config.toml
num_hidden_layers = 14
hidden_size = 128
n_experts = 48
experts_per_token = 2
d_expert = 96
d_shared_expert = 128
hidden_act = "swiglu"
moe_layers = [0, 1, 2, 3, 4, 5, 6, 7, 8, 9, 10, 11, 12, 13]
router_score = "softmax"
normalize_top_k = false
routed_scale = 9.32
balance_loss = 0.0115
balance_bias = false
router_z_loss = 0.0001
n_groups = 8
groups_per_token = 2
init_std_router = 0.0135
lr_router = 0.000503
vocab_size = 6482
norm = "rmsnorm"
norm_eps = 1e-06
tie_word_embeddings = false
optimizer = "soap_variant"
learning_rate = 0.0106
beta1 = 0.95
beta2 = 0.98
batch_tokens = [32768, 65536]
max_seq_len = 768
train_tokens = 262300000
max_steps = 5444
dataset = "wikipedia_en"
Below are experts of layer 2 (counted from 0) of a mixture-of-experts language model. Rows are named router (the router's row for the expert), gate (a neuron's input weights, with its number), up (a neuron's input weights, with its number), down (a neuron's output weights, with its number) and show model dimensions 0-127. Each number is 128 + 24 x the weight over its row's rms, rounded and kept within 0 to 255. Numbers have three digits each.
After each expert's rows: "gets" lists some tokens that make up at least twice as much of what it gets as of all text. This comes from a sample of Wikipedia text that the model never trained on. Tokens count by the router's weight.

# expert 27
router:104116131120123109106163143105125176105140116123149155149148109140119113117143102141153099158116089112102116162184116137147082156124114126133070125108154100127135140125140136140103090140155153138149096086103143134139119163144118125124171145121128142129142084124190124094167132109104136099127155126130147115142114164136131095160086122111133055140145106189130135122127116140112168103163
gate0:110103143103121115129136170120110096136129122108137119151175115088158147096116131091105111132175118115111077093134127145144155104166104085119107186108120175087123133124148147165133113171131172117152147138128142160102113171124129121110156120132106104151123106113133109129133137117128112097154077111136074133124092106130139142110172104136086160073147135126092129118154137112109119111132
up0:146137112151135135124118082136153165108125145150124134108081144168092108162138127162153151135089135141146176166128130111109099149094157177132154063151140088169121123128105114095119143084124089146112107118130119101149147089135118133137110134124154155110126156142121147121129117133125147165110171148118180116141158144131122123151086157118178095184112118137156124143101121147151141146133
down0:138100144104092115128123145158149150156122173149141102177177096127161132158127148137123131146133132138109082109098139106171148154150118126134104125175121150116122108125138106119123148143140158151156146117076114134147141141129147148116126154143149098124114128109125111129158121109094090106089141157156113107151157082137069140139153133085086103114140136110038153095143109129116114123129
gate1:130119154122094122128102125127106153096096137129088162121143113096133096118137154111076160104137168157141153154084177116105126142140132125168101125129112121139128121139146140116137178128123116095087174118118100122144125126121123117119103174143126129145141181112132136116130117154125098110072145127147120144074166068124127100114136130121126123146137100064132164147077138088099127143154
up1:124120156151128153130126125165114162103113131136089141137146100119092089116105142108061135111135160118136136157105181122122128126129153099133100109132098130124155120134152153114118181114156146075128129120106092099104144140125131101076095178141162141154179160118135115124134122125111117098111133142153122144098164071140103096103093113104130138136142110071121153121098145085121113123145
down1:166151086132162152154146111125125124124135124121121105133113114122177094141139117134149150114120135125178100078146105129147155153103109090092156112119121143100166124148155136095146118144129094099149129159110126142135091149089142129125146145122167133134154068143099128172116133101128132121208081105121132122162160156114120173164140100129140102140121133161134078096130158149136125126114
gets: "10", "9", "00", "8", "18", "5"

# expert 18
router:099101143107108165103148158119156161104121095159164156121121093157151130118135106154144101160103098124108102155161132167120102153112152150108090143102157114156147110105098112142114094151152162159165100101098145144152156152108164115101149150107155127102098122133157103109146104129099102097097158138157148094144097154148089113148103112105129091113124122152123158148145144116100155137156
gate3:148119145140095133125106116094126150163133162160117123119180129140084078112167134112170128146088141129152174129144087115148149169128111122130076133119117093106138112153161121154109099157122138149136107122127176197148115159123149113093130109109145131114107104171120090102114110157191137120110156110120123112153120167130141157119127085126156126123159138109163120126143138119102134150133
up3:120092148126144096114121089130145125134135136059098129150108066111093114142117080115127088140110120165115090112134122150143109144134159147155109135158089145182154116095148111132121121082157131094151165129108107118163159119152118140133102161120137105156171127106108136139115113141138115187134122139135134158140103115148132085146095111152118116140164080095161129128118097117148135101149
down3:160144104102127102125151080110126075096081143157104149091136127119098122086130139112097162120109150117153168117097134162158109134115144190150112133146146138155153120133128100131097138160151151122138155113117148095120116131109090127137154143144126121095135080119097108102123111131136128151074162182133124138140181128123156129111103125123116128085144134118112131197109104122097139104119
gate4:131122154110152139138138162159118135137139148133143085112150069139099117172091133165183116128107159155108138147092153110114168083156124128089146129144153128159117124128108145122122098128161103125155137125117137129134142124123123126133133129116142125159145174190124157089149152152145104142135166135130115137147160145128151132125163124157175080152189087142150120115127147103080173127131
up4:107124116139118112167070117077128106095132107201126153129086137101151170101122134094091087151133126114094091166112114142123120123138123120177118126082112129087147144140138161137097146097099165153094130127133148126130125157131126064111093175113151124168106113100081127137077138125138132136117131126121108118124136121120161138137098140142132110107101111150131142130113095120158138120111
down4:114114112087146091106130131113111124140133124168130137159143144122139097163115113139137129108118110142125138166126077162126083094106097185106078148112145131130131117132133148170101159109102099173146117122089146137103137146124136152106134151147158130142088145151150137125118101162118088118112138092148128107102181107103123131153105173092151101091141148113131138103162067108098161124142
gets: " ", " H", " has", " m", " n", " is"

# expert 31
router:097099143106107163102147157118153164107121100158164155123122092157150133114136108163143102164103100122111105158166135162120099158113149151109089147104154111160151111105101108146111098155151156157163106101101147144153154153107163115103146151103152129100099122132156104101145104125097099095105157140157150098140098151151094113151102111101128093112121125152122154149147143117094155137159
gate3:108160143124159079104092164145135150141168111102124099170156094132137142093124173087122068106127137113117103139160100110139104117142097185188130117097123109140108133132147160151125156157133127138162101138149120153136126124128104138120144121131135130125105170170113129152156145112098122140112135143163133112108112180108134144115112143127120120119116184165133180110127113179097120135121
up3:095132132082103180131120155153117122088123114120117118147147116088147102137107176122148136134114165124066130081116091112136120123123141146124139138168095161099135125144156136142125107111133105144123076085112100142119126090131128125153139101117128130116136116128147091140107083132155195118126159104131164169156110097133104117089086145134113115113141165154131150134131120077144152160156
down3:131083123116089200115162087145136120102143120136116119118129159148145121121150083113140123154106135107149132127099134111127116123134172075099108142140076095157126128153096107127135132139092103129159124109105075121116164114139165150168106124130111152085141142123158187099145135146156123104115146113102073146138137131137095157123128131141139146100132130092136129158117155126077141157098
gate4:136101134126084107140160158135111107136142127130077166117157137119079128132147165143089113142134144138147164142105081116117084151137109113117091132115116109128131115097143124123162139163173143193134124173133160173108118117120153145110098177130124163125129151192114115145126158140131156128076143116106149134145139143133147128116120117133098158122109151100121121121142112123173186151153
up4:094137090158131130144137123082143135106094095122113127140139147114132107139138150092126132117130101122077093134087145118132096127151156147118104094140163143149113119109144087081152134089138124122110099183113108074114131107142150127114104103157140130167116130136133081159120122114114170150116096133156169098122164124113177126095096125121158105127180142164141171126107110155151109147139
down4:162133136125083110129157086125142132141107107146102123124179126135126138103203122103156168114152126111136148112107120114145096110145114125137130143163113110129150092081174136086129110125142159128161145141093119160107118103154161177106113149112115137148122147112111097149142085127115160140109147107119114112180149144134154115083096131125140117122108168145127182112164113150133120169165
gets: " ", " b", "19", " and", "0", "20"

# expert 15
router:111100131122113150113141154113151174112116093147142170139122093168150135124127108165145090174105106134115118176166127158127106149110142147111101154116162123156144107116089110142118094158148162145150106095092151139143163146109145118110151151107160132093098117136163105077142108126101102095102160114151140094143109141142126101177100122108122093126112137142124164149155141108095164134160
gate1:125150117144097153140160133133153146118154125136116145136142093155145150115127069126164116097140118107099134122126102102103114147143132151094132123185150103088129133102096143107151158154135111127130098132145112111182131100107139169122124147127123162073128135157099154095170100150143137076128132102151143119133130117112146113076132145099156150145158132126122159139155128078184162167101
up1:133125112143118118171121144123114129113116102159107151135096126084143145174120145131092129063071117117145154168097126144137125122086130168169048107180085083102097150131097130111142116103125123127105128158122128148110108113138140137129124173137134113089142131133134153127121164147141148130120182133131095142108142132088130081133143143152123123111144121150122159134136179103137137126138
down1:114133114124128097150119128134162135163112075099143167145164089113145142169204132124126165145135100132163157169106139122144159138098123131123130128136124114127133141121141116091137109134147120131115133136114159167137175078131128111126139147086111137079182133153143099151127145122135160144130155104156128112156088134104105174141138145086131136156148121110169180130112173149146146129138
gate2:156154118116170110130134111147135138130169117151103080117137133120107107126114114116118154164146106128160128169165090117135085136133132079153124121111131167153125142141131127124114111114117129162097104143110094121106176164114144131120126177135109088070118136135113143108177132136132138079096106174105095115114120139157129143111131101057158111147101126114166163142166147132162142149124
up2:130115151190056126097134101118145106129097119122135165194122108170132135125092154127142087104136081128114119120124124118095159156097115159104129158139116101146107172102136154170150152137121130116148158160119147139151084096119126112125124083147131157165125098139147123145119157126105111128176143112151128132107126131132107118145111158174089114105165120157116105141104135151122108099119
down2:100095141134119094098128119118149118141146149131109168134101125123122188156121099112099127125162112135146122142138145131094122102151129146120113171127121144120198117118142084115179188114133122121137150129151196136123147168112134150120146120124105113102164165125123142092108149095100142107131157131131100118100126125123078123161102163101148101101154177148113105127165107160154120108112
gets: "ia", "0", "a", "i", " I", "us"

# expert 24
router:098098139106111157103145158119154172108116098155160158121123089155148132117135110162142099162104104124114108164156132166116099154110148152109093144106155113159149109102096112146108090156151160157158102099097143146155156154111159115107154155105154132101100127129152102099149107132096095094098154135151151097141100153148095117154104112105123096114119125155125152153149143113094157135163
gate3:112131132168090114125146148095109132127159140145117065150167131126132154103134149121119081116137108113098112144130143156135107118145132139077133128127116152126103123120154127178085105130116142144099112109088147153110130085117133142131126142119159130121139167138131131039123159130124119141071139145128143127156140159089139180140124174143157074137137148096112119118129176127153165122107
up3:124109183122143093148133124113160109125118131143140115154163114133172183139133115137145112138106112127122146125107154110137117124139123103137124107132116141164132190145132117088089145175138115115140156123125080116152133167130136101101149112078112153129107104113124134147082166188122110172138148147104081090136114117103141106128087104078153125096087153150139151133154133153120110123093
down3:105161156129173135122100126127169131141099163160146143147138157162128106103083129142127184121097144137099140139102163126147090143106129101095154160124103123167139131159120131113134151219097124088093122125140116126159146125130114123120164138166087093149105095117127134155140127161109137109147160101110091140152162133128174155090117132119132131134136111170118117146148151104132132144117
gate4:132157114123134111153123159168158163096107097165108186131173139114128123137106115159103111160155104137111105114175154121094124114128103109114146161151102127132110143114076147102113120119116143065151126089137151129156112143130145082071128128152145171111149123154156124155129097101124091126119141119108148096128180136152172157131114129129144092136135126135156157154129119104102092139133
up4:138137127153085102166111134148102151112123133120188095154119131126141086142145152176126095152187120109129160155135154171128147131130138124139124172083124088141121116179136131099091153135124113116151172134124143144176115099123138165140179126154089116200169098147126140136131154135128121128112126126158149134109117135148101118149136123150096166081119118108117121137140117112122158128129
down4:132081081162086074112109103109134119074064097115112142137161163110099115118150146139131135140132132120100122154118140162101143153117157099125126098095157137105142092112138117123161124117105152117086090101098133126142155113112113120173144160132122144158076139119123137169143165131163091153156123085148148103108130086148122124137133098140089118148116118125122143126121144108141099095130
gets: " was", " B", " were", "18", " an", " had"

# expert 28
router:097096144100114166103154162122154165107114107146158149117120082150150129119138106162140102158112093126109109160170141170124097157109141151111095147097154109160147115104100106150112097164152161158160109105108151143160154153111172111106150156115153126101098122129156109109142109133099105092098155133158138101137095148153092115145107117106121089114120113159124154141147140119094153137156
gate3:091135091069143109126134161121157117143136088115134123091148153138142142156143095114139110148134129145089115125153136091124126095140149156114100100187123153135107115091097147132127120099128136159100128121091156141137129160136148122126162144112097131114138139164113158176133106129160150132084117112087119138083155138164156173153084102111177140136090118124158161131114110136101116139083
up3:123151110092115144091153138143123145164144113090163124112153104132182154159118122143126166089107134118115137136137143115127101096114140125118101109141101119114122133118098117128153164119122156144092126151087130171156130153175121154140088124126111174101150143156107086135140134119109119102131145141120153176131160133101107150173126104126183115135115129135191174130109112160110091129072
down3:125157184156101102175139170114135111151142148104132116110142111118091179143136155101137132128136141122131112133084094091105105176119096129140116141177119077143110152154154147094116121110100129161158169128164104127129108126076123146135109113117151114124089129117118140115166120132128123145118140086180123135150134087112146143109159132100145163183155142127126137157125112121162114124086
gate4:111102119169063100125116146134146140145127115132111140141158120147178115190170102174162128132143094154137159151172135106140146154114124127135091149118108134134140125112136122138156117147143098140137099151114121136119141111146123177073169146160112114143096147142151100093148138154096073110122140091143130146144133164132144148152125093128107132182148124104109130160159114125111146115083
up4:121120125137188075151125153123091124121113111136150155135104119141143112110135143126128143147123130123142114167105108163130147179119117159123128114111155107142095137146155111146121146154110172110176121136141121147118144124126148062178140128125181096105204132171133098124107109125127142091139119130119128115109126111138112128154137083120110128129059145138152132091138118175160138121084
down4:131162175098132129100131141138098164129126147168103133088104133102147129147137158140152105107115136176167118164090112147169119137127119143122132144137134120117117123135181073115144187114146097109116138138166134133142144096155161102158136164146183137126152117117145149110153107138139147109093165124102131099136115068123117118113108115134154175163124106104141090119130146128181114132103
gets: "-", " ", "–", " K", " t", " United"

# expert 40
router:111101141100113163102148151116157167107119095160160157124122096160147133124134108157145097164104104126110105163160129167122098150110151149111095148108144112156159109102105115147102092162160165155162106098093146143153159148104164122106150154115159125106098123134157105103154104125092093087100154134148145090142098152149101123138102111108131096120127125155122157147150149119103149137160
gate0:101132169134123100130170059144110108157130166085096109159144131123146124193120136131165130115102150127106135141151108126118117141131120149093102094153114123145127116111096085135135115095180142140094158132108146093120134126119146100106131137130161106131158110128159128072141082123103142160092158150123106145130095128090166116131130108106097118117180110133119151124157132123090158143153
up0:107106130131163158130091122148166139120122127151150118110123169116072102069141171138074127116125147132139142116139102114140094152102111094103125131142133169122139142140161117094120092138117133143119110130160153134118099094150121136160123109106112153157139142099117081077135149126137138153127209165097089099139119163142103143155126145107100114125148113085161128132175135117140123131140
down0:150101133133121126086107122144144172130122173117132117143093126140121071097121174124115132157078127185125160144117162161165135166164121143083111129107130155158137150143144134114112110144132137154134109106127110117109180143115119133126098101148146141166157127127158105088169152112103132098146108130091064151119112143113126134170092109153110088114112130138137159110139171122151143135139
gate1:140150119140135130108142119125182134130135176059129136172128145105085147108136123121092108124087111105111127145161147149121128127112118096137072131154079153133145169131122144125151099146109146129179131104168086163098172123157143166151178143136140108099142104129155156159146112104121136135110136135151153128117145137103128133132169135096127163098119107137123139139129185107136135166156
up1:090116132121124094143107123127105102105120099147120139074152136121141113154126150165135130080132167138147097127117111052144117126144162139108172143125159091117087078121151130163107130119137136121096107140089142097146073103156110121106108126094105113134125159157122102083104124154149123150141126178118117147132120162117155115154109130157142093151105142119144128154091079142136126097115
down1:114077115127149143140157128124159118119131108156136148151148139126132130126120112086116114131090098171153120137159148159151119104138177089118130159102058135111106117096149125104135151178150136121147101091105151144142168093133117113101166162080104134156126091136120095111158151138119130169104127139134088139124115161116099155116126105123099108111145114140141149086163156128114123147071
gets: " as", " t", "20", " I", " two", " O"

# expert 6
router:107096143083113154110150165118159183099113094146152161119109095153155122124142113168141099152103107121113109165159126159129107152109159153113093145107159126164149107100098116137115087162144152156161096097115133147149155146115163112108138149104162124107102119127162110105136119139100102089088164125149152099136109148147088117157114110107128097114118113156126154146134145114089152139157
gate0:109132117149127133155144129077166138144101152093103139137104107098113130143125115107078121115162122133116126132131160107127139064109177119104125153082098125117155122130121119121139122126107139155098092061115158143118095076115102131146179146142094129135142167158120119083153126122124113114081188099110127164143149133140145106156123090140085118112095113119114116123129119100135101125103
up0:120123133139134132090124110121102168148136139167157098095161121138148110125140109169153139147129158158133132135110090147136142167109107141143115116169159104150114129119157129129131107108138131110135131181128092107138147172124104114076108167156138129080111113124159131150114107118129133096170085121142127094087101119120137158103114162114147110152120182154117139159085167126118191152167
down0:143203130120103173093148110148160134130155121115119123159106127151145086163151121133139114128123108128128159171131133133124179116109146093108117130126127128097120129122125143132100128117157131149120129119119149110093108146103126148155171156120169095095103145152124104141110109108141157162115174105150097156116108092122102143163110174120136149106064068112114079158100123108127143117133
gate1:093114162099119146157140181119125139130127125108126103138117120132157121079132136099169138113160115156141128115148155142080121125129105136202130159132104133097106112109085170136122122118101101156155134150139133134128100095089125160126170066109169107113108129123166117134113117094104159130118131091156102145136115145148092113144131136097126127114137104106134114070155135098075119122101
up1:118130159121154161143135148151134115149104141119086116142112109052113116093143129086109123145099145143129126168128115119128146089102142107151122142138170102083129150134159090131100126151110132150162145128119116130096123097127138139142150121118132134110167108131076119116137109091107124101118174138117059146167123128123138110178204104164138112118123118157097151143129123156091139101134
down1:138172089089078118134118170105127128149119178117109132104140137120127074140106111142118147124162087151143135134134100136090105140124120109143143156110187161121148114150077077153131113124131096106129122125119142139113122117109106146116137160086165161123114118129135102115129091151142141136099171161137095120068124129140130124102133095153126148076149163164136178114120145149133144097132
gets: "1", " one", "20", "2", " ch", "0"

# expert 26
router:096099143107106164105145161119156169110120099154165162123124087164151133118139104161142093159103101125112110158165134160118101156112152151110095146106150116161151110100098111145108095156149165159163108102100143143155155152107161112104145153102152123099097118131153102102150108127098102091109154135155143098141101150150099116150099111104127094119119125155122157147145144119103160140159
gate3:145104151136131133097157135094145175116135113092167114159128102086119151124102152115144100160095138152111120121137173117144118106127099153160097150133131128115090090156121072118131100140110167147115097087170178114096133161142079113153147118140138116131153126134148098103159147110136101146106162128143116145156118214143116136126117138141076141107139136110114105127153145132135128131152
up3:131152131093115138115123141143122132176167162110094185121146110091133129152144146125148088149141144068161140109113149155143108141143094148144147053107108113148129126147131155136143115143168128110144119111170139104106095151151103149134135100119149098129146134126141179121122091109101136128120100177156167133121163114091140115076137129151125104080136141131125110127163142163092124112125
down3:119129111130163123149126141132134144148157105130124160111168112097148129120122097132102151143111192125125121148109119134120139120148100106082140147136133125088156108091147149105128098117127138099134154109202135099139129123101126149096127086100100112137147147135112092088146161062125119137150121154124143128162128107149151112105138136103171134125103083138170078089148100145088167145157
gate4:116114153137126157135133117130131144143116149146160115162096124129168135124131146146154104133091164117072181143197181061125123115145058150128113141130120098120120118152092118156093171140127157115095142105125147111131132150162164136133114147139165143131119111162169097164136131100128130095082134113144127112174141137136136154127137103115102129146166139147128127141130130117113137084138
up4:162077118136084182096112134081154112138079149157126144115133101143131125108136112148144116130146096138127141137159139121143127129141109126151142123131139125149115112120076194110148127117138134155162132146149125142130094099133125104118092046152085140114154129101128115125149099152165133131152146161095093128144149195161106085099124147111113106141124122106121127154126139152089141125128
down4:148156078113138140096113118156145112139090151135125153149132140150128163078133141164157145128110104136183128169126137121171130145142114136151137118140136132135163084165164162122170146123163143150143162133159116122156133056138111143171088145125102110093100145125132108103159131114118139183115113117150079123143136166150114084113147122131098146135132097123115105113133152169114144142137
gets: "1", " M", "19", " S", "20", " which"

# expert 13
router:095107161123132145115154156137117146139108112126137121159163063131132116113107095156127125173133113157111114187168164172133107154114125133119106119082137064131113118091129093167136128192146145158155107123126155158163149137100178131123140168143123084122090130144131140116134145135119128111100138105152111115120102113164137124139082115133102091135097105151103162131127131130115144124121
gate5:168133118103138140128166143111110078108085157123144151127152097132110149191126123136150132105137098126130145150158119123147160148142153154138121140079116139119154132154093079158130151133107161104142122128046190122089111117137175156114116147152115133112125119101133104137120131136157135135156121101141142119140124130107114110159174122111085136133183117142132086149152137109131113102090
up5:071119121150114105129085090144155158144167113140115112142086160139139108059115151153129128145123105126125104105085148107096100130104102099133123143157101123149100117094158171106122118138150097135088164131193074126162158098116098098122142119120137149142127142147120149139122117130112119137112142157108138117106146138150173164105079122145163115107081139132124142112115119109134139133151
down5:076178084173119112121121139118168094103134144131156143110132130136139123103145144153138113134108068126104109144115115127123143155104145155124139161121106119155162135139106156141121153153151095100097168122082118087126146119126155156150125111110132128094128145148161148148116118129158125114120159156159159081094145160114166115141136147200132125056119141131123155142100089127129117126132
gate6:103100149141112095119113131088145154109089158099164128176124108127111101109142117110136141120122114123146118138105160134175107132143085137125047153137141121134132176128136124146120119122113136092077158131135122162087119113133125150141098116106152099141128136132086142103126096156114110118150142126139161143147144105159153119188128130134105136194102133099152120149171154080141128169124
up6:146149102120150167135136118160136097154152113162101122068142148136165158147116133156121125124149135112117127118126104121082137114117171102122226109116109146149123094138120124107147126144138109167181089111119126098151146150108127111123147150147112145117109116132149113166137152123138166139105109135126100118125114142080115140085126146117137128072134109169116137106084096178129117102143
down6:122131108133124148142150123172133134133156111095163118139093145165130117139135124110125135154128086122051148159090117180132106101104138142111139139121109132150105161117119139135117196126111109175119109083091112124125148112164169105148130097097165158131150131127138104077172139110133162087107166128144118112089111122082134094143150143128125139147161114143155128115117103118116112098145
gets: "-", "|", "–", " -", "/", "==="

# expert 30
router:100100143107108163107149158120155164105119096156163156123122094157151132116138105163143100155101098124106103160164134158120103153111148147108089144105154114164149111103096109147110096156152161157164107100104144143154154150104162110105144153106153124099100122133158106106148104125103099090097158138159149095142099151152095109146101109103128089114121124154124157146147145116103155136154
gate0:134109147149111141111118112126102108142162133131101140204102124160095115124126127138167155124135130171131115124145147081151147157142130122153105200141122103139119131126133151162116099120132094146125108097108101164150141112109123136139136146110104115150121173144129171042176152151151141120123175153111105148117155181116147124111139111145147130120110152128115096118138172142113154122101
up0:133125149102170097114151124160096107113127144169118130192135084119094159113104149129119151157108100140128148125131112089072118143120142138104146144150123165151105091149161085139116113075164102119125101117093074120071107118125135108181122124131092089113122139134140125105102125113152168140114113115152110163105153146141152136150132113127156150122127107132140111119110154167138117095105
down0:093124141140099152147076118158123157111169105136111130149103132099174135125124153135097137147092040103129153123114111115080111100189140123127121160139123122143074126128158123090133114094123139128163124132126117088108092131161144159124138141141124160124143122151129131144142139096117137121125128185126111173165175131134140120160134114145139160135154105102112149157155156152138098113136
gate1:137177108113172122151167133150149180094151153125121149165155100113094132102108096199096131141119156122164100142162129112157103141148121143114059124159134107134149130141106091097127141161125107115119081131146121137127110167114127135139158151159131112125098139104127141116175123145170155160093107123149128124120153083142138104123144141109127133163099129133151144136142140089129166111130
up1:128144159111135111145116162142164121145153168162128102146105139187123114095109102128122132061164121138105131100122138132103136099099147176116134132129143125144105122154154144127110151128137129084146128146152129119164133102200130099124131140119112126143178154153141166154112112093131141097122108163079121078142137128137108080150140082105099095110138119114135143136122115067134113131145
down1:105130097121131117107127139118140117162089113151108120152130090119095118101165060142104069099131108148153067118135114158159114079143185128120120110101134119163088105131095125129147123157108136131120154118131132129144104124160157112139112135132101115140099146169110132157193138136128106135136113111162170101092142143147135105121113122121101102152097122159100095118136129112166107087131
gets: " f", " c", "4", " He", "2", "3"

# expert 8
router:093106175104118138127148140108133182112116113145132161108113092164139169136124110167143078178124116098108115146174132149082127159109151128134104162082132108140143122112096096128133104172126143160150116102088116130159132151095144118102127160121152127101107118149172114105136100099098109100101141112114137101145109163129107105134125106119129136145102111152142136160154155120103152160178
gate3:127103152148112136119137111104112089101155109122177110111129126123121120104070105137142154118162096123132086091126146113074124114102122088131114104113087126130148111081107131104128104093112161149138164078100097113162080154130150164124134110145140145139139104102176124107115120121115125141125125145116152140119088117163138119146124149080103166127142180155162141160139125171141135102155
up3:097120121130145146077128156128101103116150120138133103115139121122133106094135091144098153118157089116169117092124157137091127117161106107114136102105144093102149138132112181115121111111128158140104139110103097117144110138120146147111164128108135134138129126112175100092074137083133177116147139112104102169127114110150131149162149153101093182146161170186133155122135107162133165133138
down3:124163111114166117101120141168155114161144108131098154175149153122130116116136144081103088153116153138128114142168155141131112094147131114104101168128140128128083115140141140136192121127147131134073130094087098127141172104144122122117132172149149192092146155112091120093113113113138105112117090128128126122113130155120131137135153162107132117191107131152149122107137169100110144153146
gate4:126164108120110093138127109150132137175154144143148148131139098166143151150142110136106114095154078103107121096152100132120162092110107150129122131112129150151119135121144121155150142189151132179144119134140148136115127056104099140136083107134155135081160124183147170079143140109146155141109145117130181135121161120113134113113147104173116138113167139172104122116149126113137130119106
up4:149134107145152086114106134129122140145132116109094146067151117142110091142123078123148064141087109172119143152164153093095117132107134123138123115126141103087126095170150105134165133154098114142120152142117132139148137138097197141133081131130139159150151116139128146157089087097143129118130141106115128076137165154156108150119161152105103090144114093095136118131141142114124140120144
down4:144140167137087130090119106127115136133114138148114159091108114172138085132136121112158130144109190122145123115118151180098129134139121092102111105094121089141133136155159121127173093129113074138111102125099129112120137151089144125124091126122087180145119111159094128088094111120134109124121119112056152114161149091114125114121159129118101144138161118164114127109133150165102162136138
gets: "or", "on", "ion", "al", "id", "ar"

# expert 36
router:093098146105107162107146155118155162106123098158164157124120087156152134117139106163143100161101099124111104156162133162119100158112148154109090144105153113164148112102095106144111098152152160159161108103100143139153156151108159113103146153103154129101098120131158104106149105129099102095106155139155150094143099153152095110151100110105128097113120123155124154146147144117100159137161
gate3:188135099170120119122160134111132136111093152098108179116138142145120115162096135149118111117113092121130113142179137131088097115093142153133122113097143105166120140117122101144134117150116130157138084109126154132137140105126124153108120160090138125109134135139163131129152178059094105112117170142098159145121114150152096164067137105116150153182120115126150150123128156096163137130128
up3:119131202118119149129149132109126109164167149109129123130146127137180130108133129137119122121080112154105152132108121138163140110117158089094161163122121126092146130111159119109117130184113125115131134140125118159109120134133137128161113136174131180145057091088140087108142135147119156122123151144139126107135139132121108132174152107123128112141150121126067130084177121160103119076152
down3:125148071161115184136131107169141100145132141144142118125144121195131084133111147142108112108122085145132110137129146175162138082122085115145104128101137123129157097122122126165110126111140131106138157145114143125100116118142154179121104156149083133116125140161121100154104152109126152133141130148131116100201137110102131155136123128128109091122165107123086111158164146135113077161125
gate4:168116149131158133198169141137133121136118103094105142111135078163111167106129111158156148137160154144156097161151125103129103132091138146136138120191118097193136124092113170168139098156144133123115119097143120142089113143165123161126141114133137119127132121136114104134118118123129099122136129108150135131082162184164117122097131139149125102166128129160135122139142130178092139122102
up4:183116150127124154125139127146112088117153096110152137115083126103112126096131200088093131174093108131129125156078095127143126136122095080132126130174139135115116176157136128131165100107130123144118143096139118137193128153147126142138132126137100158123138147103127133154132120113078117134105139143187109092143104124144139114124125127127117107124107106124162136136200149163112135139145
down4:127122123116120117132156120168131129121166116119159130119119126144118149127111150151113104143047125114106060143135167094105137166100085135120099138117104096088100148184144098149140122120164130085141152113113135143103190107096146120159101185108121105153101147146130174129171145088125125129118104107134101126137136128140155122105106136105116145104132126130089114127119142127136083126146
gets: " S", " and", "'s", " A", " which", " D"

# expert 29
router:104096145107112159106144160117152163106117099159164158120119092155151132114136109162142099159101104123110107166158133162119099158112147148106093145102149111159150113104101110145105094156148164154163110097100145144157154151111161113107152151100154128100101125131157106098150106128101099090098162136159152094143102151148092114150105110104126095116116127154126152151149144113094157135159
gate3:147132151106124131123146150127108079111146132093130110132150103152145130095121087157118093179131104134176126126131146087135111132101153137118106158145148080133134138086161111098123136160136099176140105153120114119076114109136126147153139169111117154128141140133161070116090068136134095079117135158123126091096113133118136122128137101102128116175125112171116124154140166106154148115101
up3:102128191116117097122115129144136103101131084096125137098143113139125126130112150135115149139148123096118096088133134139128181106124121115134084104109143091111161104145162122121114114110141097152102107165168098114095127117135179095179121170116139140139135150114122103128139081112114134151146122115119100100168113110115143106113124118115142117125141145229113075120136151137118109138153
down3:081138136108102167131149146149134106099117141103137116120155151096136099154116139040140157114148157093169130083130125178106143136132130123130123100126155110134144098110165108162134104108119123101134065145131100091126068144092102128150124137136111123084169124111128129133103112133149133105128137136108119107151074147111107110106166129104115140117145166136128112157112152133103133101160
gate4:176158087131144095157141146131100117131140101132087167173142171164169133124128143163145153107105132117117089100141106115106139100095130164132096125094141103143114144105155110145171144100138169124122151093113101118101115114109132149156141145171149155126141129122175125149117163128138071117056137165120111107115128164117132139132113139128111122122122110126104137152123151106115165176125
up4:117164140160123116095130151126120158122129125146167159147101120144093124102186130133109118137129166135121106121138107156174130152091124113076148139150156129109166125173156130131145133147138102121149126154094102176117118065097110108127142133117153122146085164178097165117110128106091106171133094116137137126181062148139126129144115119095121131132130111141105097109141129150147126133157
down4:118112144103094135120079140170118149161134135143131095062117120163112132137130138117125156111133142143130127131161122119099144123100114094165132143133157100115132126183145152110167090165133114160195130119170165162094113125071119107144117118124140107112154078144114142151137123113123150135123089098098096137167156129142132130117140082157138104095088114156094110155102117130118142128124
gets: "19", "20", " It", " M", "1", " other"